{"d_expert": 160, "balance_loss": 0.000367, "router_logit_norm": 2.0, "norm": "layernorm", "tie_word_embeddings": "early", "learning_rate": 0.0014, "max_seq_len": 512}
Below are experts of layer 6 (counted from 0) of a mixture-of-experts language model. Rows are named router (the router's row for the expert), up (a neuron's input weights, with its number) and show model dimensions 320-479. Each number is 500 + 40 x the weight over its row's rms, rounded and kept within 0 to 999. Numbers have three digits each.
Before each expert's rows: "gets" lists some tokens that make up at least twice as much of what it gets as of all text. This comes from a sample of Wikipedia text that the model never trained on. Tokens count by the router's weight.

# expert 68
gets: " was", "-", " a", " is", " were", "|"
router:489480432526539504583567510492499462463558459480557480447484492502442441566562433487502456491553536523560425547478495497481502563466483469547469538506521455558498481509490492512599521468477463486497549533501473489523549483569488483557455490554514479535463508474525478515570486509537541442488503555530490406463483506508546569499476477443506525507587460534505432510520509569537475496481493528495502456534389527538569500420583471538423447569479450533480528522528557530471473506578393
up0:460452486541502460527597557526494478534522531480536529521471566512474464493527463501540485477467470549529453529458543518527535562530521423530466452484526487537609494518517504496575518543559422457460515519503532524503401431520528543495516501486517531576484536456417457449517524497499451475438483538485586491451361505544515537565550545537571460481509511512476474530472499503570437477561478450601461499544479502550452537566540460517519593515526453503465497585483494501528514527528456
up1:510518513472539545532546543509483503499486497569453457519474392502509527501476524580525503470583485457513522511439481472502592545491468506438491463550494518532539527527480411536441447507489463546477471452498507487489486385490481499431540462548413524515492508580527558520448470529453459524529503478487420475480520515485542562523495472531479529505483536446542500453555475531498472558564460525614447452501441579501524504405440501517535484517459459536553572578512497563504484522460440
up2:531477523542586521489553489524533479442563550491473507503555559448464389481509472474514534482548512547532575528471501536469531534524546447497402463533517466534476471485548433474556489514496531471465486426461422418502498527540462546534523474355461473467506429447521509516519512438531521455537534499530439480521510497541593473514502481491460526530554526526538533448521472453492537538530428537619530478509486528538554504513514425534466484532445437417558529528532432530525519525537420
up3:476582480511562459574471524500528498478514444543545492527465415473533475514472538462494488555493550485493532509467545525497585561458447538526533484525435546501545474479546441521523489411477497524481546505488497485470514574594500514560507493553507513568501462460564524468489458499482465496484421511476483513474486531559547474497501499519479573519535494550443474529525466547442510441463568443534476431506453573484487540535540516530502497521448437565532496534566565518516492465592381
up4:566559499513513504465473570488441539490500422505583439447504476562520534449483499509518455544552466589531486476468484470462507541528509550506492468508519474506547539498510489508576470504466483445485543482515467520501536517536490430459511499554560422545487501534568464499465465484476469557473583522524523503501510422543515522472503507459495469468501480473464462553482496453545495488515482549524454436480493500548517440517491519496480477496501512475460484516491506406519519435414509
up5:537563451508550479507534569472495486442402526512465490534403543460588499469473526549593537563482546524481512574520482571495508544464502492509492502590501493490479544519515543457540546492462442556542545502487512532411508472503541538496555553520514475533523495507491446489494547484511558483506501498517576430576470471499508561481447500551456515541470528553504520465509512454547465507445495440562477528496489441512547526465579512557531498468492580527485551499497493446556489421470503
up6:574491477524462459528512510430531503537470489549479475471547549387528481482553491558503493489526414508532594547589465434460490560485541459530551510516512449551509500578523451568505514494476538452557511483503468384475455519538446525526504470526485518523495482543500517495484483483479469558507536546487439498443528528504478527562529448509450487447624502562550540482503527501563580508455396492516508436498526560481484501475472491461462496531477469450583519582484515478504444519476543
up7:499475567510511563509517535431541518532538500527546470489510555515546508509500499612508522490509546462502462438484559530406547504456508478528466523513494536537444493518529423547516508479522520497531514522453527523519567449483482449492513465461546472503529527499529488455525440554502547492479465527500488481477496517502512578466485501423454459468484425513547545443476479483503453479465470540564435510569478525532527554526525433367493433548487493519475480478507525529495452467508521
up8:522544482518481489519516580458549498503485596449518474531509503571474510517516495434521432409590545534496438534528521475439459493526555446548476539511526488509488468420525508477571536526525465512466453502449454469495494556556507510490521565536519539539453549469430521526505425518506497509534498477536540525463513467444501515487554514499480504530536508523577554531505473507485543528463534485529518487492478454496502468538523575551471489592479453484495439492470516492456445484582483
up9:500554491558469535489554515497407467488560564539490557595533405499468537474510545468464606457506535429512521501474536441515491571509514501551479466537502518582502421539514546500494528422499496454548554556524428473500491503550437497458505526451478520564524473541465505444511469563480481494587498493497492526478446524468470479469494493567508548566520507544498595503578469456556454486474478469502508469500471528529468491523456497560419611447475475430508450479495466504483525504528528
up10:487464517502449540486502515529521524495528533587510575469496400518435443423528517435566502499537500450473518522466503494458542432480461496483495534542566558480539494451473534492493554492497503504402493551488545508499518520518531412451471569549446576520486511486532475445467535499464546507533523545493521458501485471527503548459553532498464518507478594453473519478522492465544469521594473460502487504525581551537438538526470443476457470488477469508564426527515523512400455469511485
up11:532453512500446493471489532571597489483456484462550549549550504525431548476543521522456409447530458453471529448527521548483598591537504432546445462401533499548524484525524550524510502472517532482455544480497434540482514515497507506433520420491543510512522488515499511521567548565496521526450491483473493523488441503511490477533458431514458519489446414449506518461433499505448464483507466498496549533568484558536477507483526531507530539476530545529506547552543553491527513458540481
up12:426478460469472462514547523522501452465564490565501533446448462550553537436544484531573520590512513486460472585503547485506460581457432446509482479472534501488544487521518519515531452475459481482468499476543515450498498540546442507485516552488508567560501488474531492517505465558531559522499477546451421502482553499502536594491526472467444536559517522419506488501555508506507427497484480435487482554422545520550586484514467539467458541504494552577476528469495586484386458555495529
up13:514489507451492555580488465514504434554488483469503566465536528468497455493521490487495464502487510559483569525465500482552483577468451537575458503499502422542514505451436443480505522507542476582525527543469515465527511474479497462460476495568468525476518543530464428498560525402496559518531513535480509453527441550444542507504557491462437572470481541449535508493483453457554515491442479416530546490481532559498505462434468440543451546451466498522495543499476488456488451544495458
up14:553540512526468525530538490444468451436463448442564549432467494496467484489499486444558505447539491517522465466429508477528527557510572536492509506555580537473509495465563438462506546410446525500487552483459548478497461436540486477476430425479371493546492461482525418528456523512483503430487554549376503559449477486492484539508399461487489386526530509544487510522505495507497534572509529511522483505599520515511469486536513507539515528465492500502458526507526511430485503564544462
up15:530467524521489518532508531514558525520477515467471486440492520422448546448520535555479583531574564519537525494557436535475439516521483526497464533486490500523473554535479530579492404498401497570514520489455551446485495465461506503499499587535524525488469457448531508516531462460520486453476463522543481505504478455474536536537481544469534479473495490418565421551496475569491410377476482464559517569582557532492507620509572460508543525495495451472456533506512471526446537575547461
up16:561543487477518482513512424508475507521551505447513517513512551506466547465521488549471495540528482595480490508452514440471481536417451464485476485518499488516571513509508536470554470498419459523535497527452469452492548504591455444399511460500524543491588474542500485506535462574503524488444518522486542481528476514539496486475443525533503456562503473474466500566519494428510518495580506511491448515505474566466531478464557525593464461499480510450514576480517538493455487538503561
up17:571480460549412496455468498523460447559529535495553539472527492469497585486449477497532481529525496517511506537451478522576501553432453503412493508434549525482535568515509573515512432534544572496462523469527453472506550407550487485490473502504468438527586514512495479496472540610378458527472502507516533505504517574522507517530462477557529480554530472517583472521594490538465501512524534496502434531422556574552478516481499548490513558460510509506501430479539542493481443364538512
up18:516448531468498515559522482476549459497567543457508471557466507500438495505554462531539557528492505457512439498518492426506491490549421496572523530467448480555423521471475499513503506531464454532493511550517480519484511550478463485480546439499488482576505490473531480445528436505445502483522533558413503509497478620590472538530487491525515510506479488519472445477531608420459544516424471436503462499555522493512502529482539559595496503501448520508541506532490557504384500486524387
up19:435533480480484499471466487512417470444482526562559581491498495511503584530517557498472542557452483466575465588524438489579499500428489478497518458467572467493475474535589579499492536497476532519529542443424469519531517472516436556456443511532444496455548512538553563483549545460504435496474483492472442585443491527506507553480490438494496581507516470603456459582482460540527534520492440502428538451486487567512472510470522455516475479482526487482476528560526556528503549430495516
up20:550472417566472529558547496515514552518553521484439480511483474553500496448500394497516485570516496549624530502468452461446531515481494495467503498517544529516456546503520509528469538430456432471495465433487422478505525476504486517427529454452531454555457508532476501530544521478497490534466546554478519445508544447493496479538484541452452535505506532522521440472519440460475452549472539534459436547452439510508502473546531547588437451484470554480472483566518546551512507539479491
up21:424502525502550473557480554465511489454448458463621430537495541526524424532547472497486490531457450546561447560472490502457614462584501426549452458536530509530527513492480451572503472460484558459511490474491486472461440546463431519482537517524465501413470555469482432491426510442498563534497631475503539475559515523462523507496496543542506512597614522529541489471524482558518527511562477475431540490486516476558569521483496460448418489504505488523453554495525558478497488527427404
up22:540551502503468493596535510511502476460549492434547494443520589472433484561450585496570418513486504489426417520521471470575520510487503433522484481464485425527451463479493492555569580467490437453471507525524520540520580458527455428508512525515479582571500508484548494523548527480479554515501503537547508400536525493521462455476505508523467458548496515524453479546599468550544513479484494508507460478537502540467509505460509514486494486491491537570505519430523530541455497496580442
up23:521465461520487506520524465552560440485477458510556512500512479560530442589468459461490461536567486459500477530521468432468537505449488474520500458543506543516455558458553529447452546443449459509462506487470535497515522486412498494534483506601531515534491467502499465510574461475451484469459543424452594485476480541535476509483388525492462557496490511484458485503506486509529519493520414459586537506593481493548507484502409557466500571615558559475508547587421513498524469470552495
up24:475468432511481518516512518515507401442501556502567510502496497474604472531533454538535460465488511476578499482515474485453569525430499412497580473529450536578499553436506554501561433513476521506492550490516486490465495510512500424504539573519551488541509513488532468589534587539492564456474433545573481447508509485496497499425434471469496548411563530496447501492468513466533472502531489527572512461532491507465595500449600540572469548552459466482430525480544502473420499501558460
up25:497558517503443479533541474443492517455555593487494511480488529460487495557484489534581456465505530453569531504463482550395475524533545546471460511481440535569508542535481492480515449459430519517472489649501488475490520477508458490456522458525443560498510495515496456460522492527450443476489458542455500446489464553474526535524536531511553531536496463551554503510509512513523490528526388503448476581499471501489440454504516472495507450435461469517461501526460497537469507513548492
up26:506510524492510562595543477388506437443507497468488598514541522553540448498470605518565504529536496499490533512518445505557548509493458488469531480506526473478515584508378585597518505514466472464488518458442542535444560409495536485515430468498483536490517446475534503462586441492565547463462522513517523466504542445543502493564536542445529533519561584501531478500601486578536501500497491451504472492502556533484550496518482523542470469461471481499470504447494480525516485510531426
up27:476459530512464435511453509544507582484492500499567474494486481451454456452546509499533498544490523536507465485483516531445480555545458456505525504478542409406462467430412486506539547595451469522463487499549432464429505551560498472514515481465501524575585521537518531494403519432477435456549466426431535500445442490524493512506538431545493445535515505448514518474544503499500498527524504476523456460509517506499531548456534549493504481487457418474535616369475557525365553431498503
up28:472429512566493467490513583476515434512476454402484522490517488457490522488556471480516529447533512511531512503506505500607520428488516531497466527514529418474475469497559509434509557479542523505511500491518479436462465566569399568461472533471481467578477487437564490458522514516471486426503511529479579557466547526458487528462499491438447430512507459537497469488542529480548545479441444507539554476525514473531524460488478542536524482476529509441444486529560442463495484569542534
up29:494510533487523512532489541456539411460501433466549494478549455453463508506527439487538428534534458573540531486531513471488498474518444508508387589506515499463443522556557494493486469502539472446419549543462564511526488478560466499434551554490446504564568468525560527450525514414533482572513471442482520501443531533489478528425465477502472527480519552437515481555509532495491477542512562415501541472506539443530541503543566498527506450582506485482508516542504548458494416506454460
up30:477501511429540465524505546423520516488535433506542562530456545569472442489553450525514492552452534545499500532519590496423510472448492470563497513541487437450499417498550457536539504504534488502486471538512479470381551519548487532442500433445450510508494559502544484497542541431561484482466480513512501519462487512474454530567468447502491533545535464534559489484534507522423571535486475430553452442501485538541544460504450470463443559559559496509529492565495528507480477481500488
up31:503533390491488556477471483507575462480557446428557543516484565494503513491534550500520520435535525483526449536479517509458582616490574511527506453501522551450545457466450441452506430470468509422447544457524489511513438547515540542428505443535440450509521443594533467553522525527561433448460483483492518469494518435517475446534445525523486542445530493546508519481430529510505514474536437484495538545539421496530462542528495503526570481552473523472555469524564513452514528460538521
up32:517522455535575507498643533505448445506507474528539490582469563468563533428543500490538471526567471443494503511533494545489554563481542515550558526524592580442580494495435486569498462479464543577542420498462498511536543413513468452523557475480533484464519518490479552415463532433487529494519475514522461521527533548501446507579492489560522494521560535566486461507488459537486546485536505537488518519489503428456412505506567472526429439514509501562447446501484594550543524479533507
up33:521540520522450550551530513505437494507546547490496563443558486440500518520521506584541502547453485520480473504491527541490560507536536527524511543472469444540512487507497525517516523456495471464520567547567501465506546471534490435437503479506452528550496555489449476465471563506497411503522537518553509535480497540458439529452509467499493492520551508503433524463559482518528510470527492521493491504454395535550480533502481499494445494486514423556506473489514659559544458431515555
up34:529480542461543477498463554530509518489498533549482444502525482551472527477563459521508477478548581505514518519446455493537529492493504443494417505524461472550578506495453511419567579518500468516519436561536578451543579465594459484521517505600530490569472538467513463527470436487408508525453580576402533457528461444493459490484503425550532525464578557523465495508559465495526468448456445528521484500478504526529533435497510491535532482504500502526452502553573512525500523510510494
up35:501489475563514468476517539494429451483555508469518458460461443494455485567448536516523471587577509577515528503496545450462583549391556430497457535523501482494512500515497448538576538472551458517474473426488430530514501536475517580497460496469495526507471489505415504481492505485499546480497526450487539528472455458595517514478529519519491519519458436512483537518575436467505531455539459466497500466590418496611495549491515471564495477512510486465505493531542450488565541445518459
up36:541520545516524460536532498458488450477515516445455561570460566456530521532472530465489480526499589458505523519517434498429523488526457479501482518490471501508511472459535488564467501545536426526452542555470466464524559511478515502443591537550495505613548433524462520462494406440481505501450457558504420482472414449498427535469507517404499531457510499512508547533528443512532474521477490466548473526517496494548503553572474452520477499509479513496514525550490562507547580482485465
up37:515579549514488578561453509489510468507530538522529529476510489549472489451452513546529436533523511478477490498517546568486471538508537555492516518523462451566506477516483496480421547545488473400450446454553513475447485524539428469498467479437541596561528460502543439494481456472461500468534535447452500528493485555511516500496495449450432459472498511495446553515510445563444510438490476488497501491506499464434505512495515548487596552580479491497559471523494532567507451472554409
up38:538501395480482541451467511488494512536514505575576496535482490516441567508476495484500500448485485596492459548527476488432478457464563543526483521446486543471513507533532492497534485466472433543463530563489509458518481472549483537531489505530440520553537496466515547486421528460498551518464518541526511453486481564508463515516381480539490519467545506424477442483530450485527473473474487538565397484460505537440539443502442466547504516592574454450505500557445594447506538499559468
up39:592549474477492497586555478480510411472551497536519528505632560444535464443531454503507444553511542484478511393467456423461506466525474440484478551488496534535458448452524491497412496511409522502451535520515533463492522421515489554461488438445479507468507564491543525528558442487473488446422561571476503482458465533509502472454463498501495521429484473544504464499485508521530534469538494499535473546593535495541505524517545581476534510555534455492513460472463520460447553483438469
up40:552509494504492475538497585406541555498572539496479576513461572521493509503539480520440452500520500448542497428446579475493495509499420510499512443538548511442521541514526447466495549520404491514462560498452476587455476573528519517454527491487549500519550429468514452466527521553438525448481497513452501477533459538473390543525544464514551468537596474503521530464527546460500499507537495523480527499485531446533440475483538489426494438478489470501461488494458495543537498505566489
up41:414556582430523435597552567454499521540522467502538550466507487509489407502478533560574459586477515559552562540465481521480503507462431477531432516528468481543562494472486420469506451459532500484551480493438502469460488493513492536465565445546452500512536574449468523467615443405489473530517500464523531517518526488521483503469497492459547466480536498502439509510577506495525455555513459459503503506503453486506514438560499465518462510519463465484523543575531573444608485483542514
up42:575470504475517575460461489471626490510496481536479497588495541543439494485487424477497386529394508545466521524481481445507505499517496456465483554484532519538500443530409490476513502527452551458476511485471517615574462561610511451486499523558475547435440473508499479507478470523462478522446526503500550481509518490474482569486460427497509469449532478477514448506503539435490472473436516501514553529469500522522593463478469543504486434531500443475570488464392509480508517636420515
up43:520491531501494496528498554540501468546507438540451472446602574528578504460496513406613485575552504419546510544587536512470547493521479446492462515572503528542516490439526493509479509499485486526438441410488515468525467491437487458493511491417483520552477457444511472468476481564515462490535466519527522504534551460482539468494517460507516561522514535497479520444476437450547484523503456482624526504480502520510510520514507429484458471499514508552507531475464453492463500490516486
up44:546516441613499520448507557396548485504490491530535489495497522445472496493483472541526471491489456523539484527516471460527512483535479516530522491495473490527437494458469536557548503463528504455502559445450475493500524510587537455459499460457446481531524528496459532532471475483492436432531564489603518521562515563451555472527572523530536558577502569584569493496525470525504566467490487494499439396533484482534541480500415572528487433493470436501507509509469484530474549551524459
up45:505511459543531524519528449457573460495446558444446483477440516467482505479473484477469539536534490601508558571479494451431541546545546459509524551488453599454483464531533436500549539503436426516512551457462486509510474499511476517515492516500480495461454510561478486508508582501469450557511528491499429439494469477473476548486493510463505578477496511518532498543517568477495488492478498544505522553558527500577433526549542502505463471510525544495522462474451540510410521535598473
up46:518510474542464503544550455431523486478537508486567477441537512441437557509495491543491458491489500492508460490519459520562512477522538446536519474438479531526490503516552525564478513511479493485497462446524414401495541488495533516516502453541499472491387520428440448520487545510486516518503457463480470434526482510459508540507414467476576545492539469440466476526412501434504441482514486509506577491556526476520470506482505443517540445517486463458543564511554536459486483485500486
up47:595520519489485506456467545405503475531543512410508499474477521441492494495420485563558568490503531483598448512487422560477554471477505408480528517454514438556513614511414465509445493527538513461463500458542527520519463501531443500387518501504411508525476570557504464525586541512514561515453539513577519473480546471472479520520482522518564478485607496493531466505537496522572519569535459483511548506541495431498454551511449524473545509565485457473531511487468537526475485471522494
up48:422526543474515448535464531476487491519488551513482477463579520518522481508511495549486475516506536488526475490478549462456504523533510496508447522534532532479515475449558535547490534560518431486463451538569471559476513502565486531502503439514486520462471549461565540549526496527501523484443495493489474514554483366442553507428489527443521492488513552486471476526463543513443484521497570454465442475490528562482514483538522483505523485444507478484387472540520554511459417488522508
up49:544529495459458505522459526442469547574576516521505499469412498499519491539393521513559526506472464513498498504556572566419494523466443520561532509499460507500553521512574515533535611454521507454475549444542529453498487495616472496456472505517527492515455489509503480565570425481529534452492502508509553477481557539449555524489456476470493453498557442542545474530478499525507463523455520428516493483430507466529562495457500443545480461523499465477565479470539499468511472563503461
up50:509423452540468528519487514500581570552508412501534448503490577509505513469544501459529488510547407562551498529494446503450524471552443484490485504534534505557540565520504486537498547473491568486466535502463441488525524528536564515492460524486572519514465533475514448450496441529495543504535498544479502505454486525455544562517530534529489437503443437546501459528520571521516481518463467422494448456573592463531530494487527489543536518567487433539442521497439506528511502516455417
up51:480597469494504476566513528429507457529463580501515499441497501483485472414516506532537476525452477508486489473483505488497503496476543482486481541513515473531443461561484556439461566526520490457470575426534521469564530581564515509439485541473489540527504450486466480493488459510485541480468441511462508480475437430523543484478427549439556486448481478569551498439487503545496482615469552481523478453518526497459504513501560498506492529538467466494459421546558571505503443520506437
up52:460580454511450540511449578493586488503512581458553440495511483534480506475524562529473537535535553536540422433488524504481501488455506481451483565479482470567490466589500549493544520566457475469516459394526486451468543589366485496466479517489501516550449437541522495505576510513547586511471535521514572491519460476468497575452482505496434524540512442578549442590506485552557499488497451489523479538569425496531469520585500490512457495515543502443503505468498520472437536473535474
up53:541497462481493492622499413513519460557518537461515500482503435431527543454578491464510486529475546440449557521505565558473527491563516477484434488509520562528541455531496552543479557467493485501495565482539436405515435474560520434558502407496463517457439459491556444525558584459578510505492516524517473491521542514512479532451462518489485395537525507526493508501453511489529474511521492461523506546575532539526586463461499423499468538516461520419533505520508461554473542557522528
up54:465433497479502422554487491460528620507534522561532495501503540491485472465504567499466482486551544503565455470479496520510489579457527468522494538560470482438546481499509461504518495507520491513510518558461419475470535513509483538435512423503478519539527575439484487510491539452491549515518505576462466522394444443542487485469482465507474488517523510535455470512483475491559593534584498563545535609498510557600540495444496548522475497473471394498496461460576496534467489537514480
up55:544479431524456487535545506451486521546510463481547516535539500435428489568498492513505423527541443520482454559541516478460551461506395543583587473522513576478557494507519412467450482490532514503527488495465435526508420467512521566515530478484487496492462495513484502443497582545481512452477526527495542516456437512563465520439496595524533515512521467478509537560509490570533511438527445485490533460451468511537578501537548548543453490496487501427491536448508484494439503470541555
up56:479463435499472546567467526550515529514457479510485502398505441489556547454526499521580497492536424457535507547502412509489513501476444436501448519555554489465573450502466497514529557456441499575439572553488541523421474523469542547439459558517555601544479495542511458543534439467542458522439477404469463492510520547509440483495436492530471475502543573526528509490516496493549511576504506455582455539589504545496466461507557507546512524576581586569515502469470484479439505445486455
up57:517455525449547616547489527486523518534561532526507577473473466527527457506474498549452420484519458525507467480473528496502519510484489427593511559527456538578493494476500494470543457500473491519580506549508452519529505485515451524476537451540436547546474531514553476509518525604463506589476514506482421505494530544499532520482519510492428603473537503541478498567446547491542481404524505510550532498594510510509466500563476486551483457573501434458528485506531502610493498545491447
up58:511488562553531551513435511400467526487451517517484527555563494459463533475524419521496455512571513491478510498466542537443505578540452514524505511446491539486569509443548480548498476526454450523513466538481523547441459508437502461527504543470480475421484455455531426427540513511472525381466475481539486499496491490504467480462516493495539505508492491508522449506474536471496566465530436479474439479561483490547532525475458579486457507467504527498487536552475536452579495486465500
up59:516452508593524482492497568442512509501449533524483504417565440513488485480546514502572496507508549449584550507467475547493446497463466484514441487461482450478515432459518509517455490566489505517462465506542456480448466500518470543484583562513445556512538500479542449446466540544502537534408478520497484485471451505439537484546506476510526529452437494500542502526540518455515496540506563446520469458434516471545461528523390428511482467372531500503481442477521499550492519507463502
up60:510513445512503440472489516495544502525503561445430479440537514564514499525530529531533492494453571517552531549603548505461453545459508469478471520544438513505510517522512529510508486481460541537519516559514532421439426517519469571466432422525477460541539486473524499436460545467404475457501479476436529450516459440535524535520448437453442448493415513586468490539515473553506537510471471498526518516466526480504432492397560488457563451527456512522539494464495506504406456525541461
up61:457529506562483499530509493496441496555481503480450456491527511492477565493527503513550465539564529481501529509533567491509554540570520417535447483555523498510451433468517528521485459485537457454470518513555541447462510464515492562504485475535570492504502487425495553544556516490502591527488505488493533478458527511467456541465480476437520455533578513438585497505505473508455528484506516519520564499501489469532483544531486491565449502479446498478459464504450561530452458512483461
up62:427544517467541509505513503562481425490438496499499405517550564452437498484500462539547455510452405494551493485457479452535529517550466424493555523482468539512461455472543508523538505538537499496487554443496493519473569525524486493523499441461547491476419524490551501459526465451473515531514446544531452494480516552497580508457483526501529520526547526468444389505540516522499535514412563467516546493543523542430504560457499454472421510571513460472584580534544535470518465540526550
up63:474545434515514401490514536479466502490534541532532488490507504452506541470452549528471509569538468478565575548453498570392528570547503513598548480481530450591556514482496567487442489542487486408498455446505529493573557485467482463497537453527497477560460477539441506450497512529432532500453502574495556478502584519499568512503481498525513441508511496503456499514522493498504481509546491465575510517590455469547550503510514468526509535465455432485483455567442521495527581462495496
up64:525448521510490467452446513428469594513519523472582517439476449457559490506406523535510485544535555527568448476490457536455530571535475468564544497460426528484464517522514549503556514478480521464519468509504551486448530476499550505455508458541533502474457495465483454590493509441452446440509436531459531474471549500556548590488529434515517481432533488526505577520526549601482501482560424567495524476534498430551459430482495450552524458512483457488511429526500559504486564504476480
up65:524456474513556476592501487485538448514493458496508529471466497504560462427499527460512482512477494498528495483581491533494530482506481469548463553482522433433430495522568483490528524512481459578564507532437528592518485500467426526467452528485537577519447480505471478481575501501506476487547509472534475510483472543461491562518584493408544517497467529515471475517500473568486476486456444538543480525511520452502591569481534465499550511460566453497510523519479471500502458540516452
up66:500464442524478448530515454476481510509514446547579454490464532517514509487527457550547494547470482494475448463455565495488632511466621490519478460472394490455536393432561582553519506426425454487516531470513529469421511467479498535466478461491470437550429515509440499432535565531587494512488556558523600533538483536477525505534499453506501479448532508456478377498499439492533492465478499549516517486485569532512560532451505483492542506553518461510539470522472548469456549522507519
up67:543515498551463485574480488512558519481491502520511447545516574512537486537588547557478487484563480489447442509615470474418505512457514467553486476470487512537512451478471479471517521463504545473438531457477565545477518571426575553441525491525489502416500432546466505503473463514433524438444454546499515485493499575454463551417511497448461476536465553499487500557530531518468530534516476514536501559561480379538497515477441513552488485493450462463395507450473453510427516504483522
up68:537482504546514583547520473505531429468587515506528530540560487501518517478513489530482533468524532520488545565520413496530507506522510426545506428532546442528462533545500453474467503529459474517401444488374484492545504483497493467488502547570520495474475497427461491509510469399529458515453501518478485480481458420460497462478502427527528528525570558532561471493508470557399567562447464504571475508473493476511510506448533542597422455515523495485510584443510559520460476436523485
up69:528493526517548554492484513464441412557505505490546524486513540390470477501458520520527518534486499422492471564517532452441485490504473482571541476420489510499510457456477513443508482515527477467433492536387548464479529477478558491503538457454488512545511453470487547515549508521481458474521439571488418480457479523576545460507493426564588521470453514520454536508521432448539439504462500532473522459537559517510550525461533466545524383518496506439509542475448599458487517513478495
up70:532511482478490500540486478464501487460484501494518531492494474510562502473535514539528544559469457509542498576546571465493522477562529410494472548502476555516521480566553495513526489463473514504501489504536505455517506538526486469495590468479564476524486456490593500478499496563586503515479497554391513528519406503492537476473473560469530493496537558486536548518519498469486491485525561543466414480592456549503530521440476489493456440587435499446484462484481504439552492502473495
up71:553451474568553516507473489484467479517535509474553459528512484493487581493568555494560473487515518504474532510528498488446545603475490537566461496526526420529451514575539493543426509453534573523514481461503431453477598522492459468466501475491521522496504586533509455488517523476529518571526474473464517479482491536555504570541461492496534491476539472482517566531506520524532536483501451516478490506482469475468548424488487501551446473480447409458450442519529549553522498486457419
up72:476520515502540508567525502475589502433543486480463437550487511499447502473578496547553500443471428529444474535570551503467507445497454502508409530483491543501550536471597488501489582440458518472511529529603513470387521572525523543567475527555528468512549467483468462444510556419571417539529499502523460472546455518465548455502524488443462412526475491529533580545490541599492475487529526497584533493465559403547488490492491545533482475515449481547585503517518442572530472508483529
up73:517559467537485475483548577499522475558518458516465478492551448501557522475576488648562507472513487496503481482579490514537541556519513529495460538554488519472509532458551512415488525505509446593465571482552472460486485505465557551413491478474564568548546450536537461495526535534531478471491521472448473498546522472465518525555547480441457506408531512486546556524529446439519541520561531488498507499486489476591512556558433477465487477540518422448515461552511510450393491578478492
up74:520462538526523564488502441511526546523572522523551535500526513484530508490489479542555468537558487506481412514535535425480473573483516625524480404478511456518563520455564522495553486470521489558445540456578423464482547448414445523501488498530458485512476462446459465521516504491513408570520570553558463486592535516523519508479458499452457515488453550536508483586536487558537451423492488451535466506471481414522526587472525473478503543527484373511562492495510539540503466425507471
up75:603499501524514616506500451563560475519460480517547507464513507537522475458479551520514483480530445537502506502511441467452514522528502508574560557439490474526558508533512481422531499514492563421499461495440466415533559511465558525506499450418500571559523484492477472453535464440508484461589541525552502460519404458478524511493499488481498501522527456475510460508558558489529486502454559548472540458491514566496506516520547495444468489411528461479500455446547507466475449468504506
up76:525477479548516533564421502449540405536527532485547469470481485488481548435482453502535526496572490505516482532520539497519518464447524495480521567458537503532513494493451441489501551496405494482524495494428467530479438518527467420535509537488446534504530492410513560484487482451538518506461509550519454512474478531487547512476469508507466416519447481441537560514513448514512581415536453524506486447563484524493525520470453490565451448563506456594520460519453495536512480425560507
up77:500476429478435568518557464536542489494469496491508484566525503506456462430519458540588493539563515499550556520506539466539613499572483528464519481552453543486545454562573489497482505481413517501452473492481499465509520497498507476454524473528440516459495496495478471472548492453505506454547524542486444466453506590445479452483483568468524529546423514493506465563474479537491461557546474468520535479489514534523452508532501466472430585547522534429469502458506536481491516450531526
up78:531538530548545519500532447493541523526537506522517477463413501524609440477561492565528507497509582510536530530443637488507514489506492487546471460470438475492509451526583461541505469466551495459511512535540450502498451521486519546501424505498506514504467475476555471549523447526485526430536486495495505489452462497556504535488515486439458554512496536582479460524522507471532515498510514496568480513560480474482481542484533504496552508463515420519472523500523525535496497517427504
up79:459486526425482452491553532401525441576491536545506510470524556502480535512516488510555488525474461504450516490565509451432528517517550582489554518502483571507540463469570507542476468415481445485496508525481489466485514448487495456515566544502493484454499532512469503582515505525510484458509489449512528461456506442555424491539434457465510515439521511518448462525495454544507509585489490470535476476543524496459563473550479512513519503453539468462497488459537533511483429557500400
up80:513433504499524503541515469458517539544531488485542492426490485494581527496517485548437501479461441555482544508542450465485526506568505502555511510514468451524421517469530446626507550457574481450493546490507536480501567464496497448501541474519552539526569504436467522541557502499509454520512464508470393485539509482451495544480469500473464620528527487464487423574484515467481502510507418452511528476546482476484528553516511543548529509500520416490515504541509546476446541478538449
up81:493569531536465494539507523442489546510467469498462479574512433463496499414479516482518534558513508480433548443500479484523482513526514520517442482476456539542575509506527477518507544538467548538545546480439488560494512487553445462478563477516495468517534499426486522482554461507505469560499485524506473538495504487500479526495510455550478585470525550516505525568518467531530508367495484560517477485536411475566488523515548455494519491462471476427572517480533519511464569507547473
up82:495553529479519499519521448515511427528520518492553463458476494543472502416506531494472531522590524472531460456480503505548471537474494478561435525489514485560457494479546548491574469481508380431516495512416561496487490493494479467423575505542504523517569459506511461491514440509458484527425461479521508511511494528544594532496503540539470410497508575450537474537460459427533469523476506477517556476473426556545519421462425508517507528518459468498515452422466532455473461518482493
up83:523497493489526569501475557348518398525504567479530426457539491500487496501500445447479463574530458563478586494560449498471525529502432482471437548559547505439525495495510491440490489522456499533460495480486558479467496481482539564440444460526416455530536434437434494500536537467527479480543471503578540478568514468527517564550556505494485553538518487525532526488500527487525506497521507542561525511504489509529442552464485523578462435519476577541529465513454519427430460559453473
up84:478495564492486505558462574411565503523525511556534517484506495565446492456511537452497453476522391481439484540550499448509449421474453482459482501453549578526497437573479512542584526495514470480542500462569573424435457477526480534522506548557475473536521494391432444588541464499441470477519525491464418505522437509538477462468505514510508524562505531515525519482532490463556539514567481491522432498533483548524470533525616506473542520484508541449547535469546511480552414520499444
up85:552452488529486475571505571469480452454461469555583495482551508499518512432481428493486516534450503579498532500467552451445532521535401494518530460513476462556512479541476533507554525514572453463518547417483453524511563438497509538422532442474516441512516484594494412467460453473507522488489492496485494422486512521470494550448509474479515518465513496500515519477474497517488569557501510491544503559479497437502496466474540578476515486471443528446504403482421544535469547548494497
up86:516561551495544555515502532479509543409576500540484568550521493490504506485460550558521506452497485458467605411517504525524517497512455543499453532474508498549471506480527470543449434490466450575500550513502525517544458484468479543507496463488524478519505421488499445501504513493491510544441448552488483474531526504461574534503419511500438473472492439507473485483542525416485438433573439514504509467522529543444484428517541570514461506476507504522451457481458530359453548505477487